{"d_expert": 96, "activation": "swiglu", "vocab_size": 11949, "tie_embeddings": true, "init_std_qkv": 0.0467, "init_std_o": 0.0522, "decay_fraction": 0.624, "batch_tokens": [32768, 65536, 98304]}
Below are experts of layer 3 (counted from 0) of a mixture-of-experts language model. Rows are named router (the router's row for the expert), gate (a neuron's input weights, with its number), up (a neuron's input weights, with its number) and show model dimensions 0-159. Each number is 500 + 25 x the weight over its row's rms, rounded and kept within 0 to 999. Numbers have three digits each.
After each expert's rows: a language model's description of what the expert responds to. This comes from a sample of Wikipedia text that the model never trained on.

# expert 52
router:480488488513478480496466513520528515498446535489543498463516501487454490492463516536539544487516497463508520505502503495525526507472492474497497515542521547523501485515473541586506508502445490504489535506509473473494502528548502483471480540513512524510494482481489489491526498533505517462492486486478532474504501476504506501498539505483539482512516447529496501515518508532437482515492429503494533475540483508532479516508501482478523477469468427484499472519506515519477498515517484
gate0:480545445483512501455448518504526496510500543512546494502512536443481504512489525531540548458469534471476527519508504497508520542493513503473499503514530498522507497491463520515503476528470521507442537477490492462520505515493566477532534537477485521489486452494487492519517494497470473516506526491505502512498480486484511535525521462499554437507514501463515517514494503510478514493455496493459530494472515511478463512530476481545504509483495476473481555512473493497490508493523510
up0:481505534460475548496497457531518512558537507482485523492499522459528498503547480498505523535511512481495491488534464514528505486519474460491482497521501554506499462480516499544540483464500528483507462465513480541521483460523476467498507496515543486485464529500489535483497509487552509486485486498503502477515459485477526483525488502487475496514512487531480527527561509520504494534498511507515465511558457474507505542463490476487472490511487552531488440519501483518496531522514535
gate1:495545524509518476466532517525503482492468554495535497488464476530470492545492535547534548546487451508494525519474510514498513540460450452492477491523514518513478503461504496485501516521475489508467501473480526505478478480518474467488501498487502480502499482458479472489515492520512489478480512494433475533536492487548497497517515516502511511490549489517493466507529502511503505526519488497472556466482471532546502491479489456452489457545502525506517489499526449531483486497501483
up1:515524528478520514440526512511472528489506522516542506508452496497502514559504506536504551561473475531496498542492495495465496502464463457492473497495497505518498455511527495483501470507488519483461493480451505542493467501514472500494489522481484471507501511484494522551451490489538497473476523489435472523520498509575499484501486528486481537504526480517489489547494508478497493532531527487478549508479487486505496524506505486453467478524501496536492458495502476560506495492500514
gate2:499482468486484458479480507490483473479428504504514464503530455542504497456483528510508491523510435473503479528491522494567527507544490519512532518493466443481518480524536534528508492507498498505496504538500519485516529511509506501510510515485459515565465519496493482507500494489499530466536506541497533534512528499488524519455516549465542484514494539477529504540530508480499475470466492493537506527487555494490481509488524526492549504520476479498494489542481500506496524494489507
up2:515442485517477475543498508508534485482499550526527482489530453495492527482503518470471525500485484534500509510502501499481492508545502538489487503494505511514498448480563570536519505510498532504496487535480530496476480483523502510453428501490502521542476502507506498467551475486501460475525482507480502480448504499516512459457513518527508537460489523476528513519462473489501525445497462496529499543478527515477535522485467492517510488483503500467523475498488518477482494470484475
gate3:464490506495530518484479474521500521488485499508535440542500484479455559539484507498498561522540526474425502494499498503505526507496500551463466491492538540522462469498479472504479500537502521487521498493496502470498510508497492478513467502456494485500481494453496505538511473501514489474474510513502553495483422479514495506507517506485480507525493474510504511556531499532455507505462494525477494480512530511467524477457481498535471451476476501483530521478515505484524486487535498
up3:482509501447487504505549437520450489460542504484505549504499488467511533525529535462511516570461502475478511490511448532496485498529533501490492480505482507485530519490535503488474506514493502523504510482503514536491472507483502478476469500476503485543474509555523474537483487490551512547478516541472547510477491498508504494496488457482504560463494456493512489492534475494496508519511486528539483503520491485528513527526525529457503470492504505482462489516490486464517519492488547
gate4:520519496498480497468504510538517483483443536512549458506492500489471508506473490525536534512487450456493507497510493527518509534501468479467471498502508518540492502479516518548447495484471474552437519509529484467473491510498514461491457512494486512467469472488477462479543543549546489473522519489486512484509497469489496507534540516501522476487518520528498502528536515493503490560467458504502566496533484508501516487496490477460483516500502476507484490535495503539479472515494512
up4:576520524473511516491485495495489502504466502500565449519482483515477485505464458497502510515486449489535475494483485561519506542457466471511520517495459485490504515501508531484460452472463513519504485513495495480501464530502507507470476488534446532472482515509489493468538536511507476492502516505503543480492455510501511503506509512536526534497507525542502537474505528485510495522499461527486543517540491507474518467499485512448473470503504500494467473511462516555517506494479532
gate5:482502482490466515483510510539548521512487515456496545423538543478498470505521548490490502494513491464472519508522568522516508502464467514463497519529501551530510498494520500553534483487503472478478538490493509470531487536527505471542495513508501505540491483508506491451527499500489509492476514499469493477514465503533494492518509488493506475512525481455515510526501553511507519502519497479457516491541497485493532506485463430512546494518480456515524465475525507495514521489526530
up5:506530489484518507522464523510474489536513507496474485540496480508507507524506445468505464464534514550487487502511506472519450503473521511494516513489525470508514514489482463488477512507501476491522509538523511499480527515486531527526490486486510481499562488495456502536484448500446534489494523505529498543544510498442481531480506487516517520493510555492505501481457490516464500477482566519503437506511534461531470471468510513519518459513485502489488514476512512473499435515471473
What it handles: Capitalized name starts

# expert 2
router:461496505532507481502484495519507472479443548481521495486522482487462524510458527491526539500533496461480534523547487503537544560465467487478496500533506512526490469500497506573482535511456489509482510521515478474456522525511506486505472511508517514490491454504477516469516520563479518482515505510482522499521481483507496507521534509474545474510530472499500493518503546534449502531506463498509521477480489487531483482526476507491544482458492488482525505505517471528462467527517462
gate0:513516478541496476469522501502479489497457465472553480503503491482487533477503499494504491510479483467475525498491449484462490533506462498486481477464489517503541528488550485507496515525449491489472524489466527497467549521562495522504486519489467507527550464501471506487545432465464454513471556516519476514511504505532472483475502451506526462490518451500499532482464499512472532512471490476495503494493503507523527494497503503510558490509523496513495521471470513496477494473507466
up0:486496488506520493478537502513481515508483475494481482483502488534497506482479529498523471467511484486514504534534500508515491513511445509481483514561501508523516508485479482525487508479483533470459521470493489457468502498452481463512535493514539499509453491483516529457562494499469479484561518492495499527455502502576524533538509524501498513487522459457497488513493549469518539523491480468531517514507486529513483451467503520497500553494502518510495545452537511540489523499519525
gate1:548511492491532523500471506488493507470491492545508505475529486522500510532481488505524533493533518491531585504512477480506558509440475453484466512483514509483501475512503524504474508517477499483501497529484465496480546522541515494462532485508502516505478531484472501541475474507471453530524486503512497496490517478520496543505514495483494462514494445522479502526495515506479526524487441474483485536468462511513472472557491505507509524527505482474472472525474474479458441471521491
up1:530520491525512465469507499509528481519500501521481464499513508501493460481522526514518484472493485519503485482491544499437495492424495490435494492557515517500509505470498505494465491514505509501487496523482456510500487479535490510454497501494439513500542489472517488456462455526515502511485525492519496495530511487508458461545502502529474508508455523516523514485527511469545510529463519495488505471487521459523535563477538493502506474533508531487469507510479538495557488539489475
gate2:468539452481547484493457507514537531479460487538522485484478506500440510526486504550523507489483533475484518549493484485496526499462470475485485473481518541486480479473448501477466513506470497486462545523511455514523516512498496488503529514474533499526467481486495483487483474492500508528506486518459500495523489484549492508503507481484513499498517498572523457525531504525469463493497478503472521512490496504561508490449496488526461479497463510435503500518486487529461478501503480
up2:506494518528435490468509529516483463485530514510499475503540486491525516482503512473499530506511481540510492477511557500476461513513553522470530500520516497521495484521549518506543523511496508530510459495498523488491524466516519511526462529487478508470553503479487517520508480519521521505497561507516490463512559500435484508496517503473509513513483511480498508496503459499515554550470484535513504471509507482437486512496495492497556488538503495546512503519522484463552525501540525
gate3:468536492508525521455462506533511516414493486513547508452507513489452499529480508534527501499482524528505521543514551514488564534478511504498492495472506532483533478501471485532457490512499500511499499505517489521460520512492509494520511523487503512529483507505501435517490502536506511465498512498446519507514493478465472499540506535491505497511532485527512475500508514486475496537483445484482510539482476501475465487504520434484465530497494446490481476552488516520504528504491475
up3:522491488476449478488511532500532465511510531486467499499478461488517518485536495487450482470491493491479459523482506486489477455509521496483538499485513454490459534493534494466522487497485520512505521511503524499578520470527495504493474522497477434520517518487466508490517475469525502528492491523505489464497541520488526490464507457463491506514492519515509448470522494557506536495509511535434506465516504513494554498503444521554517505531484514504508490489529479486477484460502484
gate4:519491455486499534466512520530490491467499517486504504466523496496518502486475491494541488501500505516504533502506483533521553468509460520495493471527522502553447506506482506537526550528494461494483460504531498507489537511488459475529512492453506505512502472498494489493513509507539516494469504493502486500495504486462507493574527509459520493499496505504498508541555529496497517496502501520416555467482509490528527471462504482525529434448491499513513497492530450537477472490516509
up4:503483490453495531524565550540577538515529508505512504510512489478503482464523508544478477456523457466485501509512487505468503449489510499507474485507507516521509509482465487515535465484489529513520545508526504537533473553515497561457476513453496494490520507479510501482516532479524481502491535473522530491512527503483497465452500453521475533516504514531508480489475467497495503482500495516515523485501485459530528472517529495503457499519518481478462474502505499467550510503492484
gate5:493482476513499467462469476500487474487474534509540474455535499483457518517447504443504509471496482480483574515516495521515514539434474475484505483466517518503475445498503521523508501495468458468497550525500478488502515511561519471491523559488520498495474494498478486488513468502504537500489491550468512489507488489521512514491522491481526548501507476528504498520510530538448503518471509519461490506514510501529483497488500522501499467494481484439471531518515507528505480471526474
up5:519533496507478515524506526527525481469522510492495513559466478490502518456541528556498522514517523530487444504470511459473504439561547502504505476539512504498478555488497509464503529520508508557472478501514509515513494491482503502509445476482492521521517485469485499514496522520523487506481504443507489473515553480449456506508507508509493477508513514491517472508521432489530510470488487526517525469494487481492525542489484470489494496538502498521540464499519469478482492533485525
What it handles: Asian-name word-piece endings

# expert 27
router:470506485519518472497475488512533496493482545468499506480497491493452503514470550519539529499504520461503524538520494495512514508481492481469518481515499533519474493479466516534490524512458472519477553498486484451492506483546497470479476558492511517517506444479485498465495509532494481492501480521500512491512506487527462518524544488485550488517502479530522459509534488551439505506498450512488526437512488485556476481480478456505493462492487502472543481500503472516471516537518471
gate0:506483470562498510498490505494496478431525556535512476498518445504525522480462543486514470494485496512490492465466470485531486477477504536484504441534500473519479514488495523485482471505512509512492513530488510522433479482475514500508500492452498550491486477509487504494520534503503482485503498499495507512517528497546434472505515453481515526529474493461531484468504508552491517490529484477542497465497520471524493475500457494493500494469488519484505437472495458540480519505470497
up0:451471490512471503488513523490487521436550480546484487497532501486486484528524507479544489530503526518511492486490437528507506487506500504461506492527512563539476474495470513485480512501497507529491515505476484498493499493512427497465517506491496468476502475502503490501546519504551469470467526495512524478530491500563509455556492438496488474513494481524509511502507505514489473477491465477517484495521463532533529491477470473515552503493509495511521445490472482485491531527496537
gate1:513520485487506486493516523534509508549487511484535485502454482465460491507504514457537505478475517550490499504494497540490517510513497499494491514485517507525435492471489499518500515476488476500474513505490523549484497479554527489471523541525542464550510497511471516523541514480509471521539506503475520530545538478541513571502543520524512490509502503516557559514555499523455475514481484509478517540483475508524471512455504496486502504493479529484527510516508474486482518509455510
up1:495525533467466514539502509514543532484500483508502545511541484504484501519541485551484521503497542483485468553516521482474508501478503492496516463463492458498511533529492523467536518476525504513545458486504528524475525531471507495494526508507490509497516470440506487518523512464531534465512514524524496531477496505475486532487498540490527510483521518513498471517494444504475487489514510510555503531492438485481452453484482470513467521506494488491508459454519472504495511521468558
gate2:524492462504502514483525516515548494535496514488500463494541511531474493496505535476527476507490477501506512500499506504475520513473479487477516523500482541518490523490501495488449445500479478475469498504479482454505498497581504526503498522502499473499469514492473474525531485492474548518510484524486502521481508509562500494525506549498517485492529480501503497545561526536485457529497454478468519502538446511575483494470524496504514464525499511467483475478532508523486534445494470
up2:482463468479478526460512517497542551500521517495477514477505509502536500496487511466505488518485469511499537508514592494445480497445474489488515502511496534506505506509545478500468485511501540500472546525480490441535470489494503491526517498519492488498492488503487480524570497517491540520467515529530484499479487506508520487521498506509501460515508517536457517523503517534490512493479455496437506477526452496521538490441512496519515533545480489508476503509498526504501548470513504
gate3:499487494496441494451474514511497437531472536516501490482472507525465503512483503485476514456514530535497478547488559528481494507468500507469482428523510505510438496489528513517494484495484498518505501530476513512517487478497503515511495502487547521474508496477468474462551459506490513489490473505499516479515469497487509500545521501457516469526514508490487514532518509551488507504473501508511502445467540491516516472499466477533499518483500519448501453516531507513479513451549457
up3:459494474485461509490518487505531524535531488536476498531540503524499532479499468468513491492535482506475507455479482506470493487545545520514497500516495486504502522514454504464497524485502484552461521503504463510493494457427482513539545459486501531504514481536494473538525487475516550511501505535541494476507513485514499543507504521501476448498485537459518510491525531471513508492498509509515502525515523494465456493547467514505518485467489516459520461505477478487488559461494488
gate4:475501495499562509503499507494469514501514508477480540472555528478487500522503522531542498544510491480479521524479488503452470508455529470474503452468507503473495516497487457490511562457498453477511521434504468521509493478474481460478525518479469495538495495476522474490555490494529495555503483507530503510532502486544534498523519486495494477512516496509496492497512495488476455519474478520503479476514465541546523540500462509516491485462492498471517436480510462494506516494487506
up4:481463520454512504500474491526498525449493518523493491527526450499510492487516506461515479472479469528499538509511530480471510497512487478501503524559499514463506510514453505515457481525531476509520468519503460525493482462491515532527481467498459511487491516498502516524473490501456512477531491521469523509516475496561523461454495507517494526506470497488491541479499513488478482510524494470498485528513458464521529498499431556499526547510481471515517512464479449519498436504519512
gate5:494553499522508511487503523505525523474496485496509480507467494514474516508504489489514482471527518514501487466497534462522516526487526520496496491497525508533493515462531512504481491490461529511487466488502507498483534502537500504525505537507508511467477451466492441480527488498496523485489501471511541492476469482482489544571509510441501472492534503539536467532540526555503486523454524538508520474499506540482475531518539476533476474501498515459508475532517504478489550501561446
up5:481492454528506525501496465489490544509546504472517562528490500454497488485508484498506496510485477503473521447487488512454501487484479440503496483524516505484498502496490467491534502489505484470522509522514505540506520472449539526518496467491519443504477558518498517515459469511534486521507504560480467466549498488513524484504497485514456540526484473522452512475517546465510509517491485529477456494545470503521514532510474533489528460481473496504483485528506494490501456498485473
What it handles: Name word endings

# expert 5
router:489522465513484445485477515513490487449471525470515473463500491500460504473469491502508523506520492498471514534518466507548546517477518473479525469551503520516451455477489544558517505514442498524498543517528491473517529467520496492516475540497517504518477454489458501501497497538493496518513502523506520503514514479499473525519544522473559498525524483522541471493525470537437503498466475509519522474492493518526489486523500474499475499489492501455532476530499483510466506501530494
gate0:494526469498499489474486517496461494508509511526556449517521526518460510512474516475484492515542517555488536524467503508480515511534507458478536503551516503501486512499482508490458481520486528506484513481505516487532523515535526471505503484468534469488483514508464520519504447525461504530503555525507473496534519484539450494556512516481483467513531471478523520527528511536516503496480492508522520511475531530549493539506494489535487481513481512476502488547481520464499558472503452
up0:558502497485492536423483541488547545444466556536525460492493523494491513525502538520501527528481500544466470483503505519467483538487502500481510523493506515482471494490484516529521493475496530528514531530478500478526489532501527510491512445511515516433508511477502497477491521495532504486497489464561545464527490491501516500481497470494481503520515489486498463502554490482532481508487511505504489468506493460475491515512493517517510513544473510521473458538500531478506496505550477
gate1:443500516465477489498493491552485469543519503500516511494512535489503507479490509466512514458472520533509490489469504530540546504476505469513445454521505518491472519461468513515510507491488478513514501525502496549500487481508483447497480538512519531521517490491493494501497479492465515493508467486457498483501461474509526538493522485488521447504536498511503524491494481509447496477486476500542481488499471516535454454548517516489507480479505542481569501439498474538461518534529489
up1:498494526461445486566460459482517444486468449447523516508532480518491549464451498468495537482532489491485481493499481497557542539472509485499514457500487511479530518515500508550542494542503441507516495491515505543479526508530515503523486510523536499499489521493472502507463492515513537534526459511493486499521500481493507508478500539474477492491492474513509516495475485472495511532461535465514510519461489511475474520472537506494486476516482490518518512514490475532514458503481481
gate2:495490444488474490468465530476514513447484505502524484527547486497524509455506498486515495464527454461487473461472469503529539511517471522516547475539506518483529474503498532515532497519496466536484520506533476447480486488491481512501460500455461513513469470489458491512552504503516522479504517474526488497499479477479531473465529505522476482499512467535508484508488509498492502498470461513468521519504470482531523510500501553520527513490487490470449515510477488556535468539527487
up2:507515466524548477470491531474480513470506477509518499452476524517514488478502500523504496496503513460518509532481522507505503501506536508513500460496501536512530510499554503538561465478484479524514567534498526519462464514523490526540520518508469502512476467507504468486492475488474497517498429460555479496475478504499522510511509497500503461500551501464534474516471462519453521477463514457488488529471492525515486513533500506538496503489507533483491527542469535515501479473524458
gate3:482491480540523441456528530499496466460482518482474485506539447513485516491458522475501509471535498516495551534531509506488494514463490526499520499470549466529485482477511497484479536528512516481504468482498497474504532537530481488458483519477529527512521474461484519523507501508468515466499491494505494482464542471477436513535539515484503480532533499481535519510531525536510516484490490516486483478506500502501489506509481486515497479524494513494566501482533452507468493512500418
up3:547546500519496474474499540496522470484496488454510488517517513440492525460462474469490515468529542501503494523503490560549504502503521492525549431501510488498515525506486489516487490498507521498485487515507536530504546527535515521508522519472505484468540441482509515497460524472470483503508518537489509490517519500482497518560503506501512491530524512484553476453491514506452534469464519484505514509463553489496491519520515482523501511541492504500530524498468488504486540497467465
gate4:513469545491517456504524494499509532532505486522527514484493518500454528487519516507510535560464536497467535529497519504497547533458508517505457507538510560506467507515514517547498523493467492488492510513512486570518478516533504520508510536505526505450496492505496473497500499483474488514488492498482531497491459485547510531471518551457539513510505493458520505522534511483432507552485478484478533537498494490499502520548507488496519458511472501507486492494528529531518463497530503
up4:525471496461519433465471498491487470489458506476487464481497485505432501500500502484495521461513503522481516478476526462485473491512468506486476494520509517495493473500504436508467444504504482482510515510474496482506527476540507501539500472497538471496491531491528486494503457490482507512528462482554473460513467500530519525511522539521505443496509481508473467497490527477498498482487522474493522493516499522539499503482526546507529489518482511519527515522465483547523565514476433
gate5:499498486508507480498503513489486509527457493524522464505505481527447530489442505505507516485547476492500528515498490470496543520516474504513532501480533545505515501511500531483509477546456519478493502562564506482501511500511490492465485504505552502525515458507495461541514508493481558521469511543538511480471531474516463515495524539492475442502537513512493524540528534536477462529519455511524513529512478532516489466503484480474493511549480539506514496509485504493488528515467478
up5:516477537488527517492524466499475525558519474521495486482519528483495499483510478485507500500490540493496470477467465486489499495541489499508476506563496566512561545512508544510500523528482546441478499502524492490525507521491462496467476509491501487517529492501506530489496476557475468474502504508506526471517491493459513492509511520483514440515531502566447559480521521531517509501500459527511500517490488481495492498510484487514520501459493473517521509469477538466463480514532533
What it handles: Mid-word syllables in foreign names

# expert 20
router:464504505506511483494478511546501480495453551468518520489519462447466497473463535516520562487522494474455532522525499492525544543456516476477506499522514516504495455520480540523476534502450509530489523536518490470483498497487486488516488554503496532503496476490490477515517532538475507472502473526481561472509488473495489541505547499508558475522536500510508495512511505504439494501471463492510520493500473494549500502504481492472544496513494487486508517535501489503466491519531481
gate0:477529495539547483451509464555457480492487457535516510483505484501469517540526538468513503514498517500465551504533503528470533543507480481513461503502517483517522497478493507469509535546470470500492504526514504562483487496498488519467498495485493480536498489481482472506471486468510513505474481495463495517538487493544499535548521453500528446547530498487479525502520519516467525532496486503495485544530503509530554529482476488480523503542490491515463511506498462480506469507513482
up0:486492492517486543462496514498455498489459460512498492483517465484526492532475529502507473460517491554576476481528520511494538541459478492511482505481514499507511494501512504512527493530478514503483488533492506538472493475457483473534523509496443478518514454535495441470508502491498537483483527514510515524500526481492503526518501512523518519476545540576542489480504483513510466493486478526511524478508463524544504516512463501456534508523501479496487498508455491530455535512504502
gate1:459521508468495488500542520550504458516495501489514462535556465512467471507520527501517503542480458495464516517547490526522501497512500528495527520499513445498498491523514478485454492510487497513503523451481560511493477506500521493468489544501501545489467504490500485495548512485468488480473515452492482521546498495491472551495514516505494498482472471539519491498494517510516454517488457464505512457519509491524465596539503486509526490470501489498511513488539498498507503472470501
up1:469526487463528480494510520527508462528486509513503516497510510442486453490483525522514513507490480491490515486479483497536531472519491480507523512502503448464519490509518504525475487518486510502527506469520507493489473541479469463483450486513535536532475516522508480495545542516487531457460504433503503529528505503506487527460501550506507493516502447484533489487493475506538432515538478482506518493514470482502473503557573501478516533513499499533485486495544507538516492523528483
gate2:489504518540491495494509459505461506493449541514500487484491501472452471488514513465527557485475465473464537488547481467536533543521532478496517515534499497500518472485462517530485477492500521458512505488510472457492522515510495485522464481474511473530454492510498523537450534524516483447501511498501498454467477496503457483506512519484530496527491503495490546489519545473512518519475515511485498496497500472496538518486523494465578510503462475512515532540497489470487462512482511
up2:524524507513515529501524529494477508464534472490512501508485428485512515484545496521497522503536493469503532434503480518489452475504525508485494514527498541488480482497538512502529553501458516520455533489489555541482479499484506484479499527507518562508520458509507515517538507510528527486519557467481536502504524504495510497488501513501490497510522513471490519495488540472475515515520479529463474521481537460532516482492572512444509478485500487483455496490519502482542489506470505
gate3:518533449504522526449491522518549489499505504481532467455512509485489503492489514525520547525530472477512513504462486499459572528482503488481490500505489522548491537484503503518540522498451502514479507498504507502514519523475502524495498498482501529494435488485472485467443488493503487538529485453472466544496537480523509519502530512496526535549536509533555452457498499532484528502498515529489509489535517537489525502533483509478497534487509477496519473540504506525495459510515487
up3:491488486498475500495461484500508486471514514501505489541465504488510508466522467526508490499485481532487451492475499443511470460482513460491499493564473525482471522472533511493491468523499465581489538502490482485510480416522497500533510478496442502523495471513493557554501486521506563537499479487522481497508524488477514464510492517474490467485449505499488484520516508480551472519493532505496498492456513512508512531459492528509462489483505527505486521503513470529508471487512491
gate4:479517496496489508478457500530454482496490524499513496526499455464506493531511521499507537498527498489455503485496515496513548553481501526461464514497562497507480509466520541530516548542484509507467485507535514494476465511521493436498483522468502524508467476505461509493505480522507495442476500504489490517503505467502525503495525525475522452534514503514509498520517521523488547498474501495491499468518499480509502496525501520472561501544477477470464507446536483527455470492573498
up4:506502486520543467520501481518592495480514445504488490495487517506488522527490497532525516508501489457561480531513465534521455476513500509494503470483478511492512478518493529477544487461503509463502529528450461508512503515503512557485489468494511467482498487479516473478501511508531488493519500460478465459506537491502479497547499468504468534506507487522495500523504472498547457487497488532530567493458502494483512522491498512517500500466480505501531520500453486498530511526432512
gate5:474480506495556465488512509528479473499472514453499518476415516479503501521505503530511531551502473481512475501436535464490488501505492476466482515531510508524488505476509494542513528514462516529522500521486477521540492518502468457516506493506511496479471521448528500494465518531495505504525520475508495485512527492492485499482498552490496487521534507463489511541545491517529513534475521481500516515520513503518505513463530468464498521457518512520532467496576513530500555524531477
up5:461495472496484501515555527535515502478525480470483488501506523521529466467485470534500480501492516521505528515484538507520522456481492497504550504533491502520498529468534471517519475545501495530503521468519508517495488503479485498541462491516509508509471540508492512520494487518529520533523495473461489535515533506454472495503498525512482459510495464463504466503473479506527521536474471483464506501528494522460551486488561481475449513548508480530531457539517506445480522507532546
What it handles: First-name beginnings

# expert 30
router:461494472523484479495497536503510497479458551455506494503543475482459539515474497512504528484529518460460538523525488508515526529485491503445495457533521515536460439484499507544475518520460504525478501520524495461484519511525513499493466542483498533501498443486473488485504497557518532463512498521493527475521513460488491500500546494488534487496509479513513473511535519514460505516466451529486543466481465487527506476500475508493517497481478484463502498504516452515475497527515488
gate0:467515485495505462502473476499528515468501535497489542493522496464484522498474507533519493493519549493473519511510512448534562487534497486471481410510532444469476481490516499490472506496511520522484492503490504484497545495485508510483510523503481496530462515507488483500522463532507513449525485537478474479537486468519490505490529480499522442545524499499455524497529486543491489492489450506525528484492458488503511496490480516484521528489430459519491511495468493515515522527515459
up0:498514566496514518491489481504519489505534475532520476467492491507479503527516501445519493486501487520495485497524496493470492515474511449486523524491524560504558514445460496460493441535510483489516526470534479502482510471516499494483496471491519459513568527501507504530495505539446461531456492483527510468502474531536478524528489517494486486518471448493478519495461541461520518533522505484509494526489516500460475522510493496497500513505499462523462521513483506518543454504487490
gate1:495482534533513481498491522503479471484546490509496494516564504508463506423513502503505501549526463508507497492485526491530470505487534513458465546524476505456499487510517503494502467543453518530430506463516473477475482544507541475492479502440509509542500479510515487487509502520477529464477476514493497522502480482482518503481510511467501487495509516484491501533513516519480532516448492554483527481490472476485500528546492532463505463497505473461453506518505489520520488530482530
up1:496469489525501505503482504507490503529496503560524493503537499504498528461522533447502495497513530482474486458500518492496489518505492529459494530527518457452458481495511511483513476482470542510490488499487469478513507549501572496476490506507485474485490520469527499542585507489483520488498500450493514507484481517489524490485488465520490526480485465463514506528497534526506496511484499513536479500486476482455521512507539530529544508504480481452509503504582489482508498507493574
gate2:509544488516550508502495506524550498530518487512521513511435466474485499567479484473528490429503517483473532513507512524498502520521468487518489484503499463550522454507540513484494501428492547494492469502503495541456491519534504511508504550497496534476484514506487464489519521537509483472493510490471473553462487476493458522480521488524504500498542506462475539513488534522513510483496469531503541470523536502487530531496493532520523515492488458491503483493480491503509517498476514
up2:526504486457515536473497573532562499507529486492493507502480508507527498479467484442523449506571509521488513484507489483456535463496473511522522491539524508517497514524498491496475435469479490487502476497518499486509547497508484494505449494486477469483509472513479532495517488526461533499464547488543500492496541504471475514509507527548497471481508502482480517515471541519501525482521478540489526475508532466534514512483478509501508533509523549477469465504511514487501480523509533
gate3:492495500484503452517518504477500537470491500465511495488525496483450558512491492493517547522463494477469451567487464505518525495494486506499483480491540479490551495458492524510508482523498492477502497497503502499505553498532516508495458500455492501507527478532496514453500490550528465496483508512472540476536505489470449503493510503440532458505509489501480515503523499491512484549525473529498527481536466513523490482555517480505526468427509509529504519499520489499514490559505492
up3:511529498526514523464512503502500486529485544468521489504467496525531452506531537512500487497521560514478493458464540504509515519534506482480518491521494484499526493504526426508526490482493496497517517511499522495495517491485548462542472523498494484484458536507475449527481473519467574486518508498494443530457488532519506510494489514486498494513497502472527495486490549504521486488520501447493542530480483532498542532463483482523516530507494450484485436517479510507498505470493531
gate4:473522497467552496498481537506516504449448538473505493526546497520496472478476504514499490495519489490489557460536487534520524515493523510518480502447514464467502453474500476506461506518500487509534533456487501461457516472530483510470495504495477524477505521481520493487479507474502525465542507491512512488471473482486508506505502512449508439492505463518502465485504500530492470519498463502518496539494496529543493543532540515510460505511500565498504551497497519542478476535508478
up4:503478486525468515538483523455500471522511556475500497528487509551493469431510530508492494460462507495491515461498531485493489520501517533490504528475576487543513436504485502505494481502502503518483496457488493462448495499520534485506504509500492514490487462499487493532541500524526525446532502472482512484457485489466479486525518540455523499491482492415495560499463528499514492543484496505474496513490491502508490519488525504488531523519481475507484501493485526513539495520486492
gate5:481498508475508490513500498532529514505449501495517486485563516503510496475486492430510468495520534477479521473471487559499514449514450462491475443531495485521480512505510515482466528506512479494481509462519442534436485476498498504478486523490532517480493482513489479479505522473518456528466502503492495485487498498560530522466509456507551485496492473508501539492528539472469523469450503501451477515500495502521485475470510474524495476496497525485544505518489498503514506538499534
up5:495466508491500487535470493522495543502507502545512509557513473485466496480538442516483523500486480502489518504512509533481497480550459495488480471491499502502510461525482536468467499484517489515479478488474475498504474485510491502543510551460474518497473527475494497537466465485540464475536542488466527443502483473503526471486498495517504506477498520535484472502530492465492487511454522491502493483499501467546502484451515500484513521475507519499478562473542446480487490510568473
What it handles: Places in infobox entries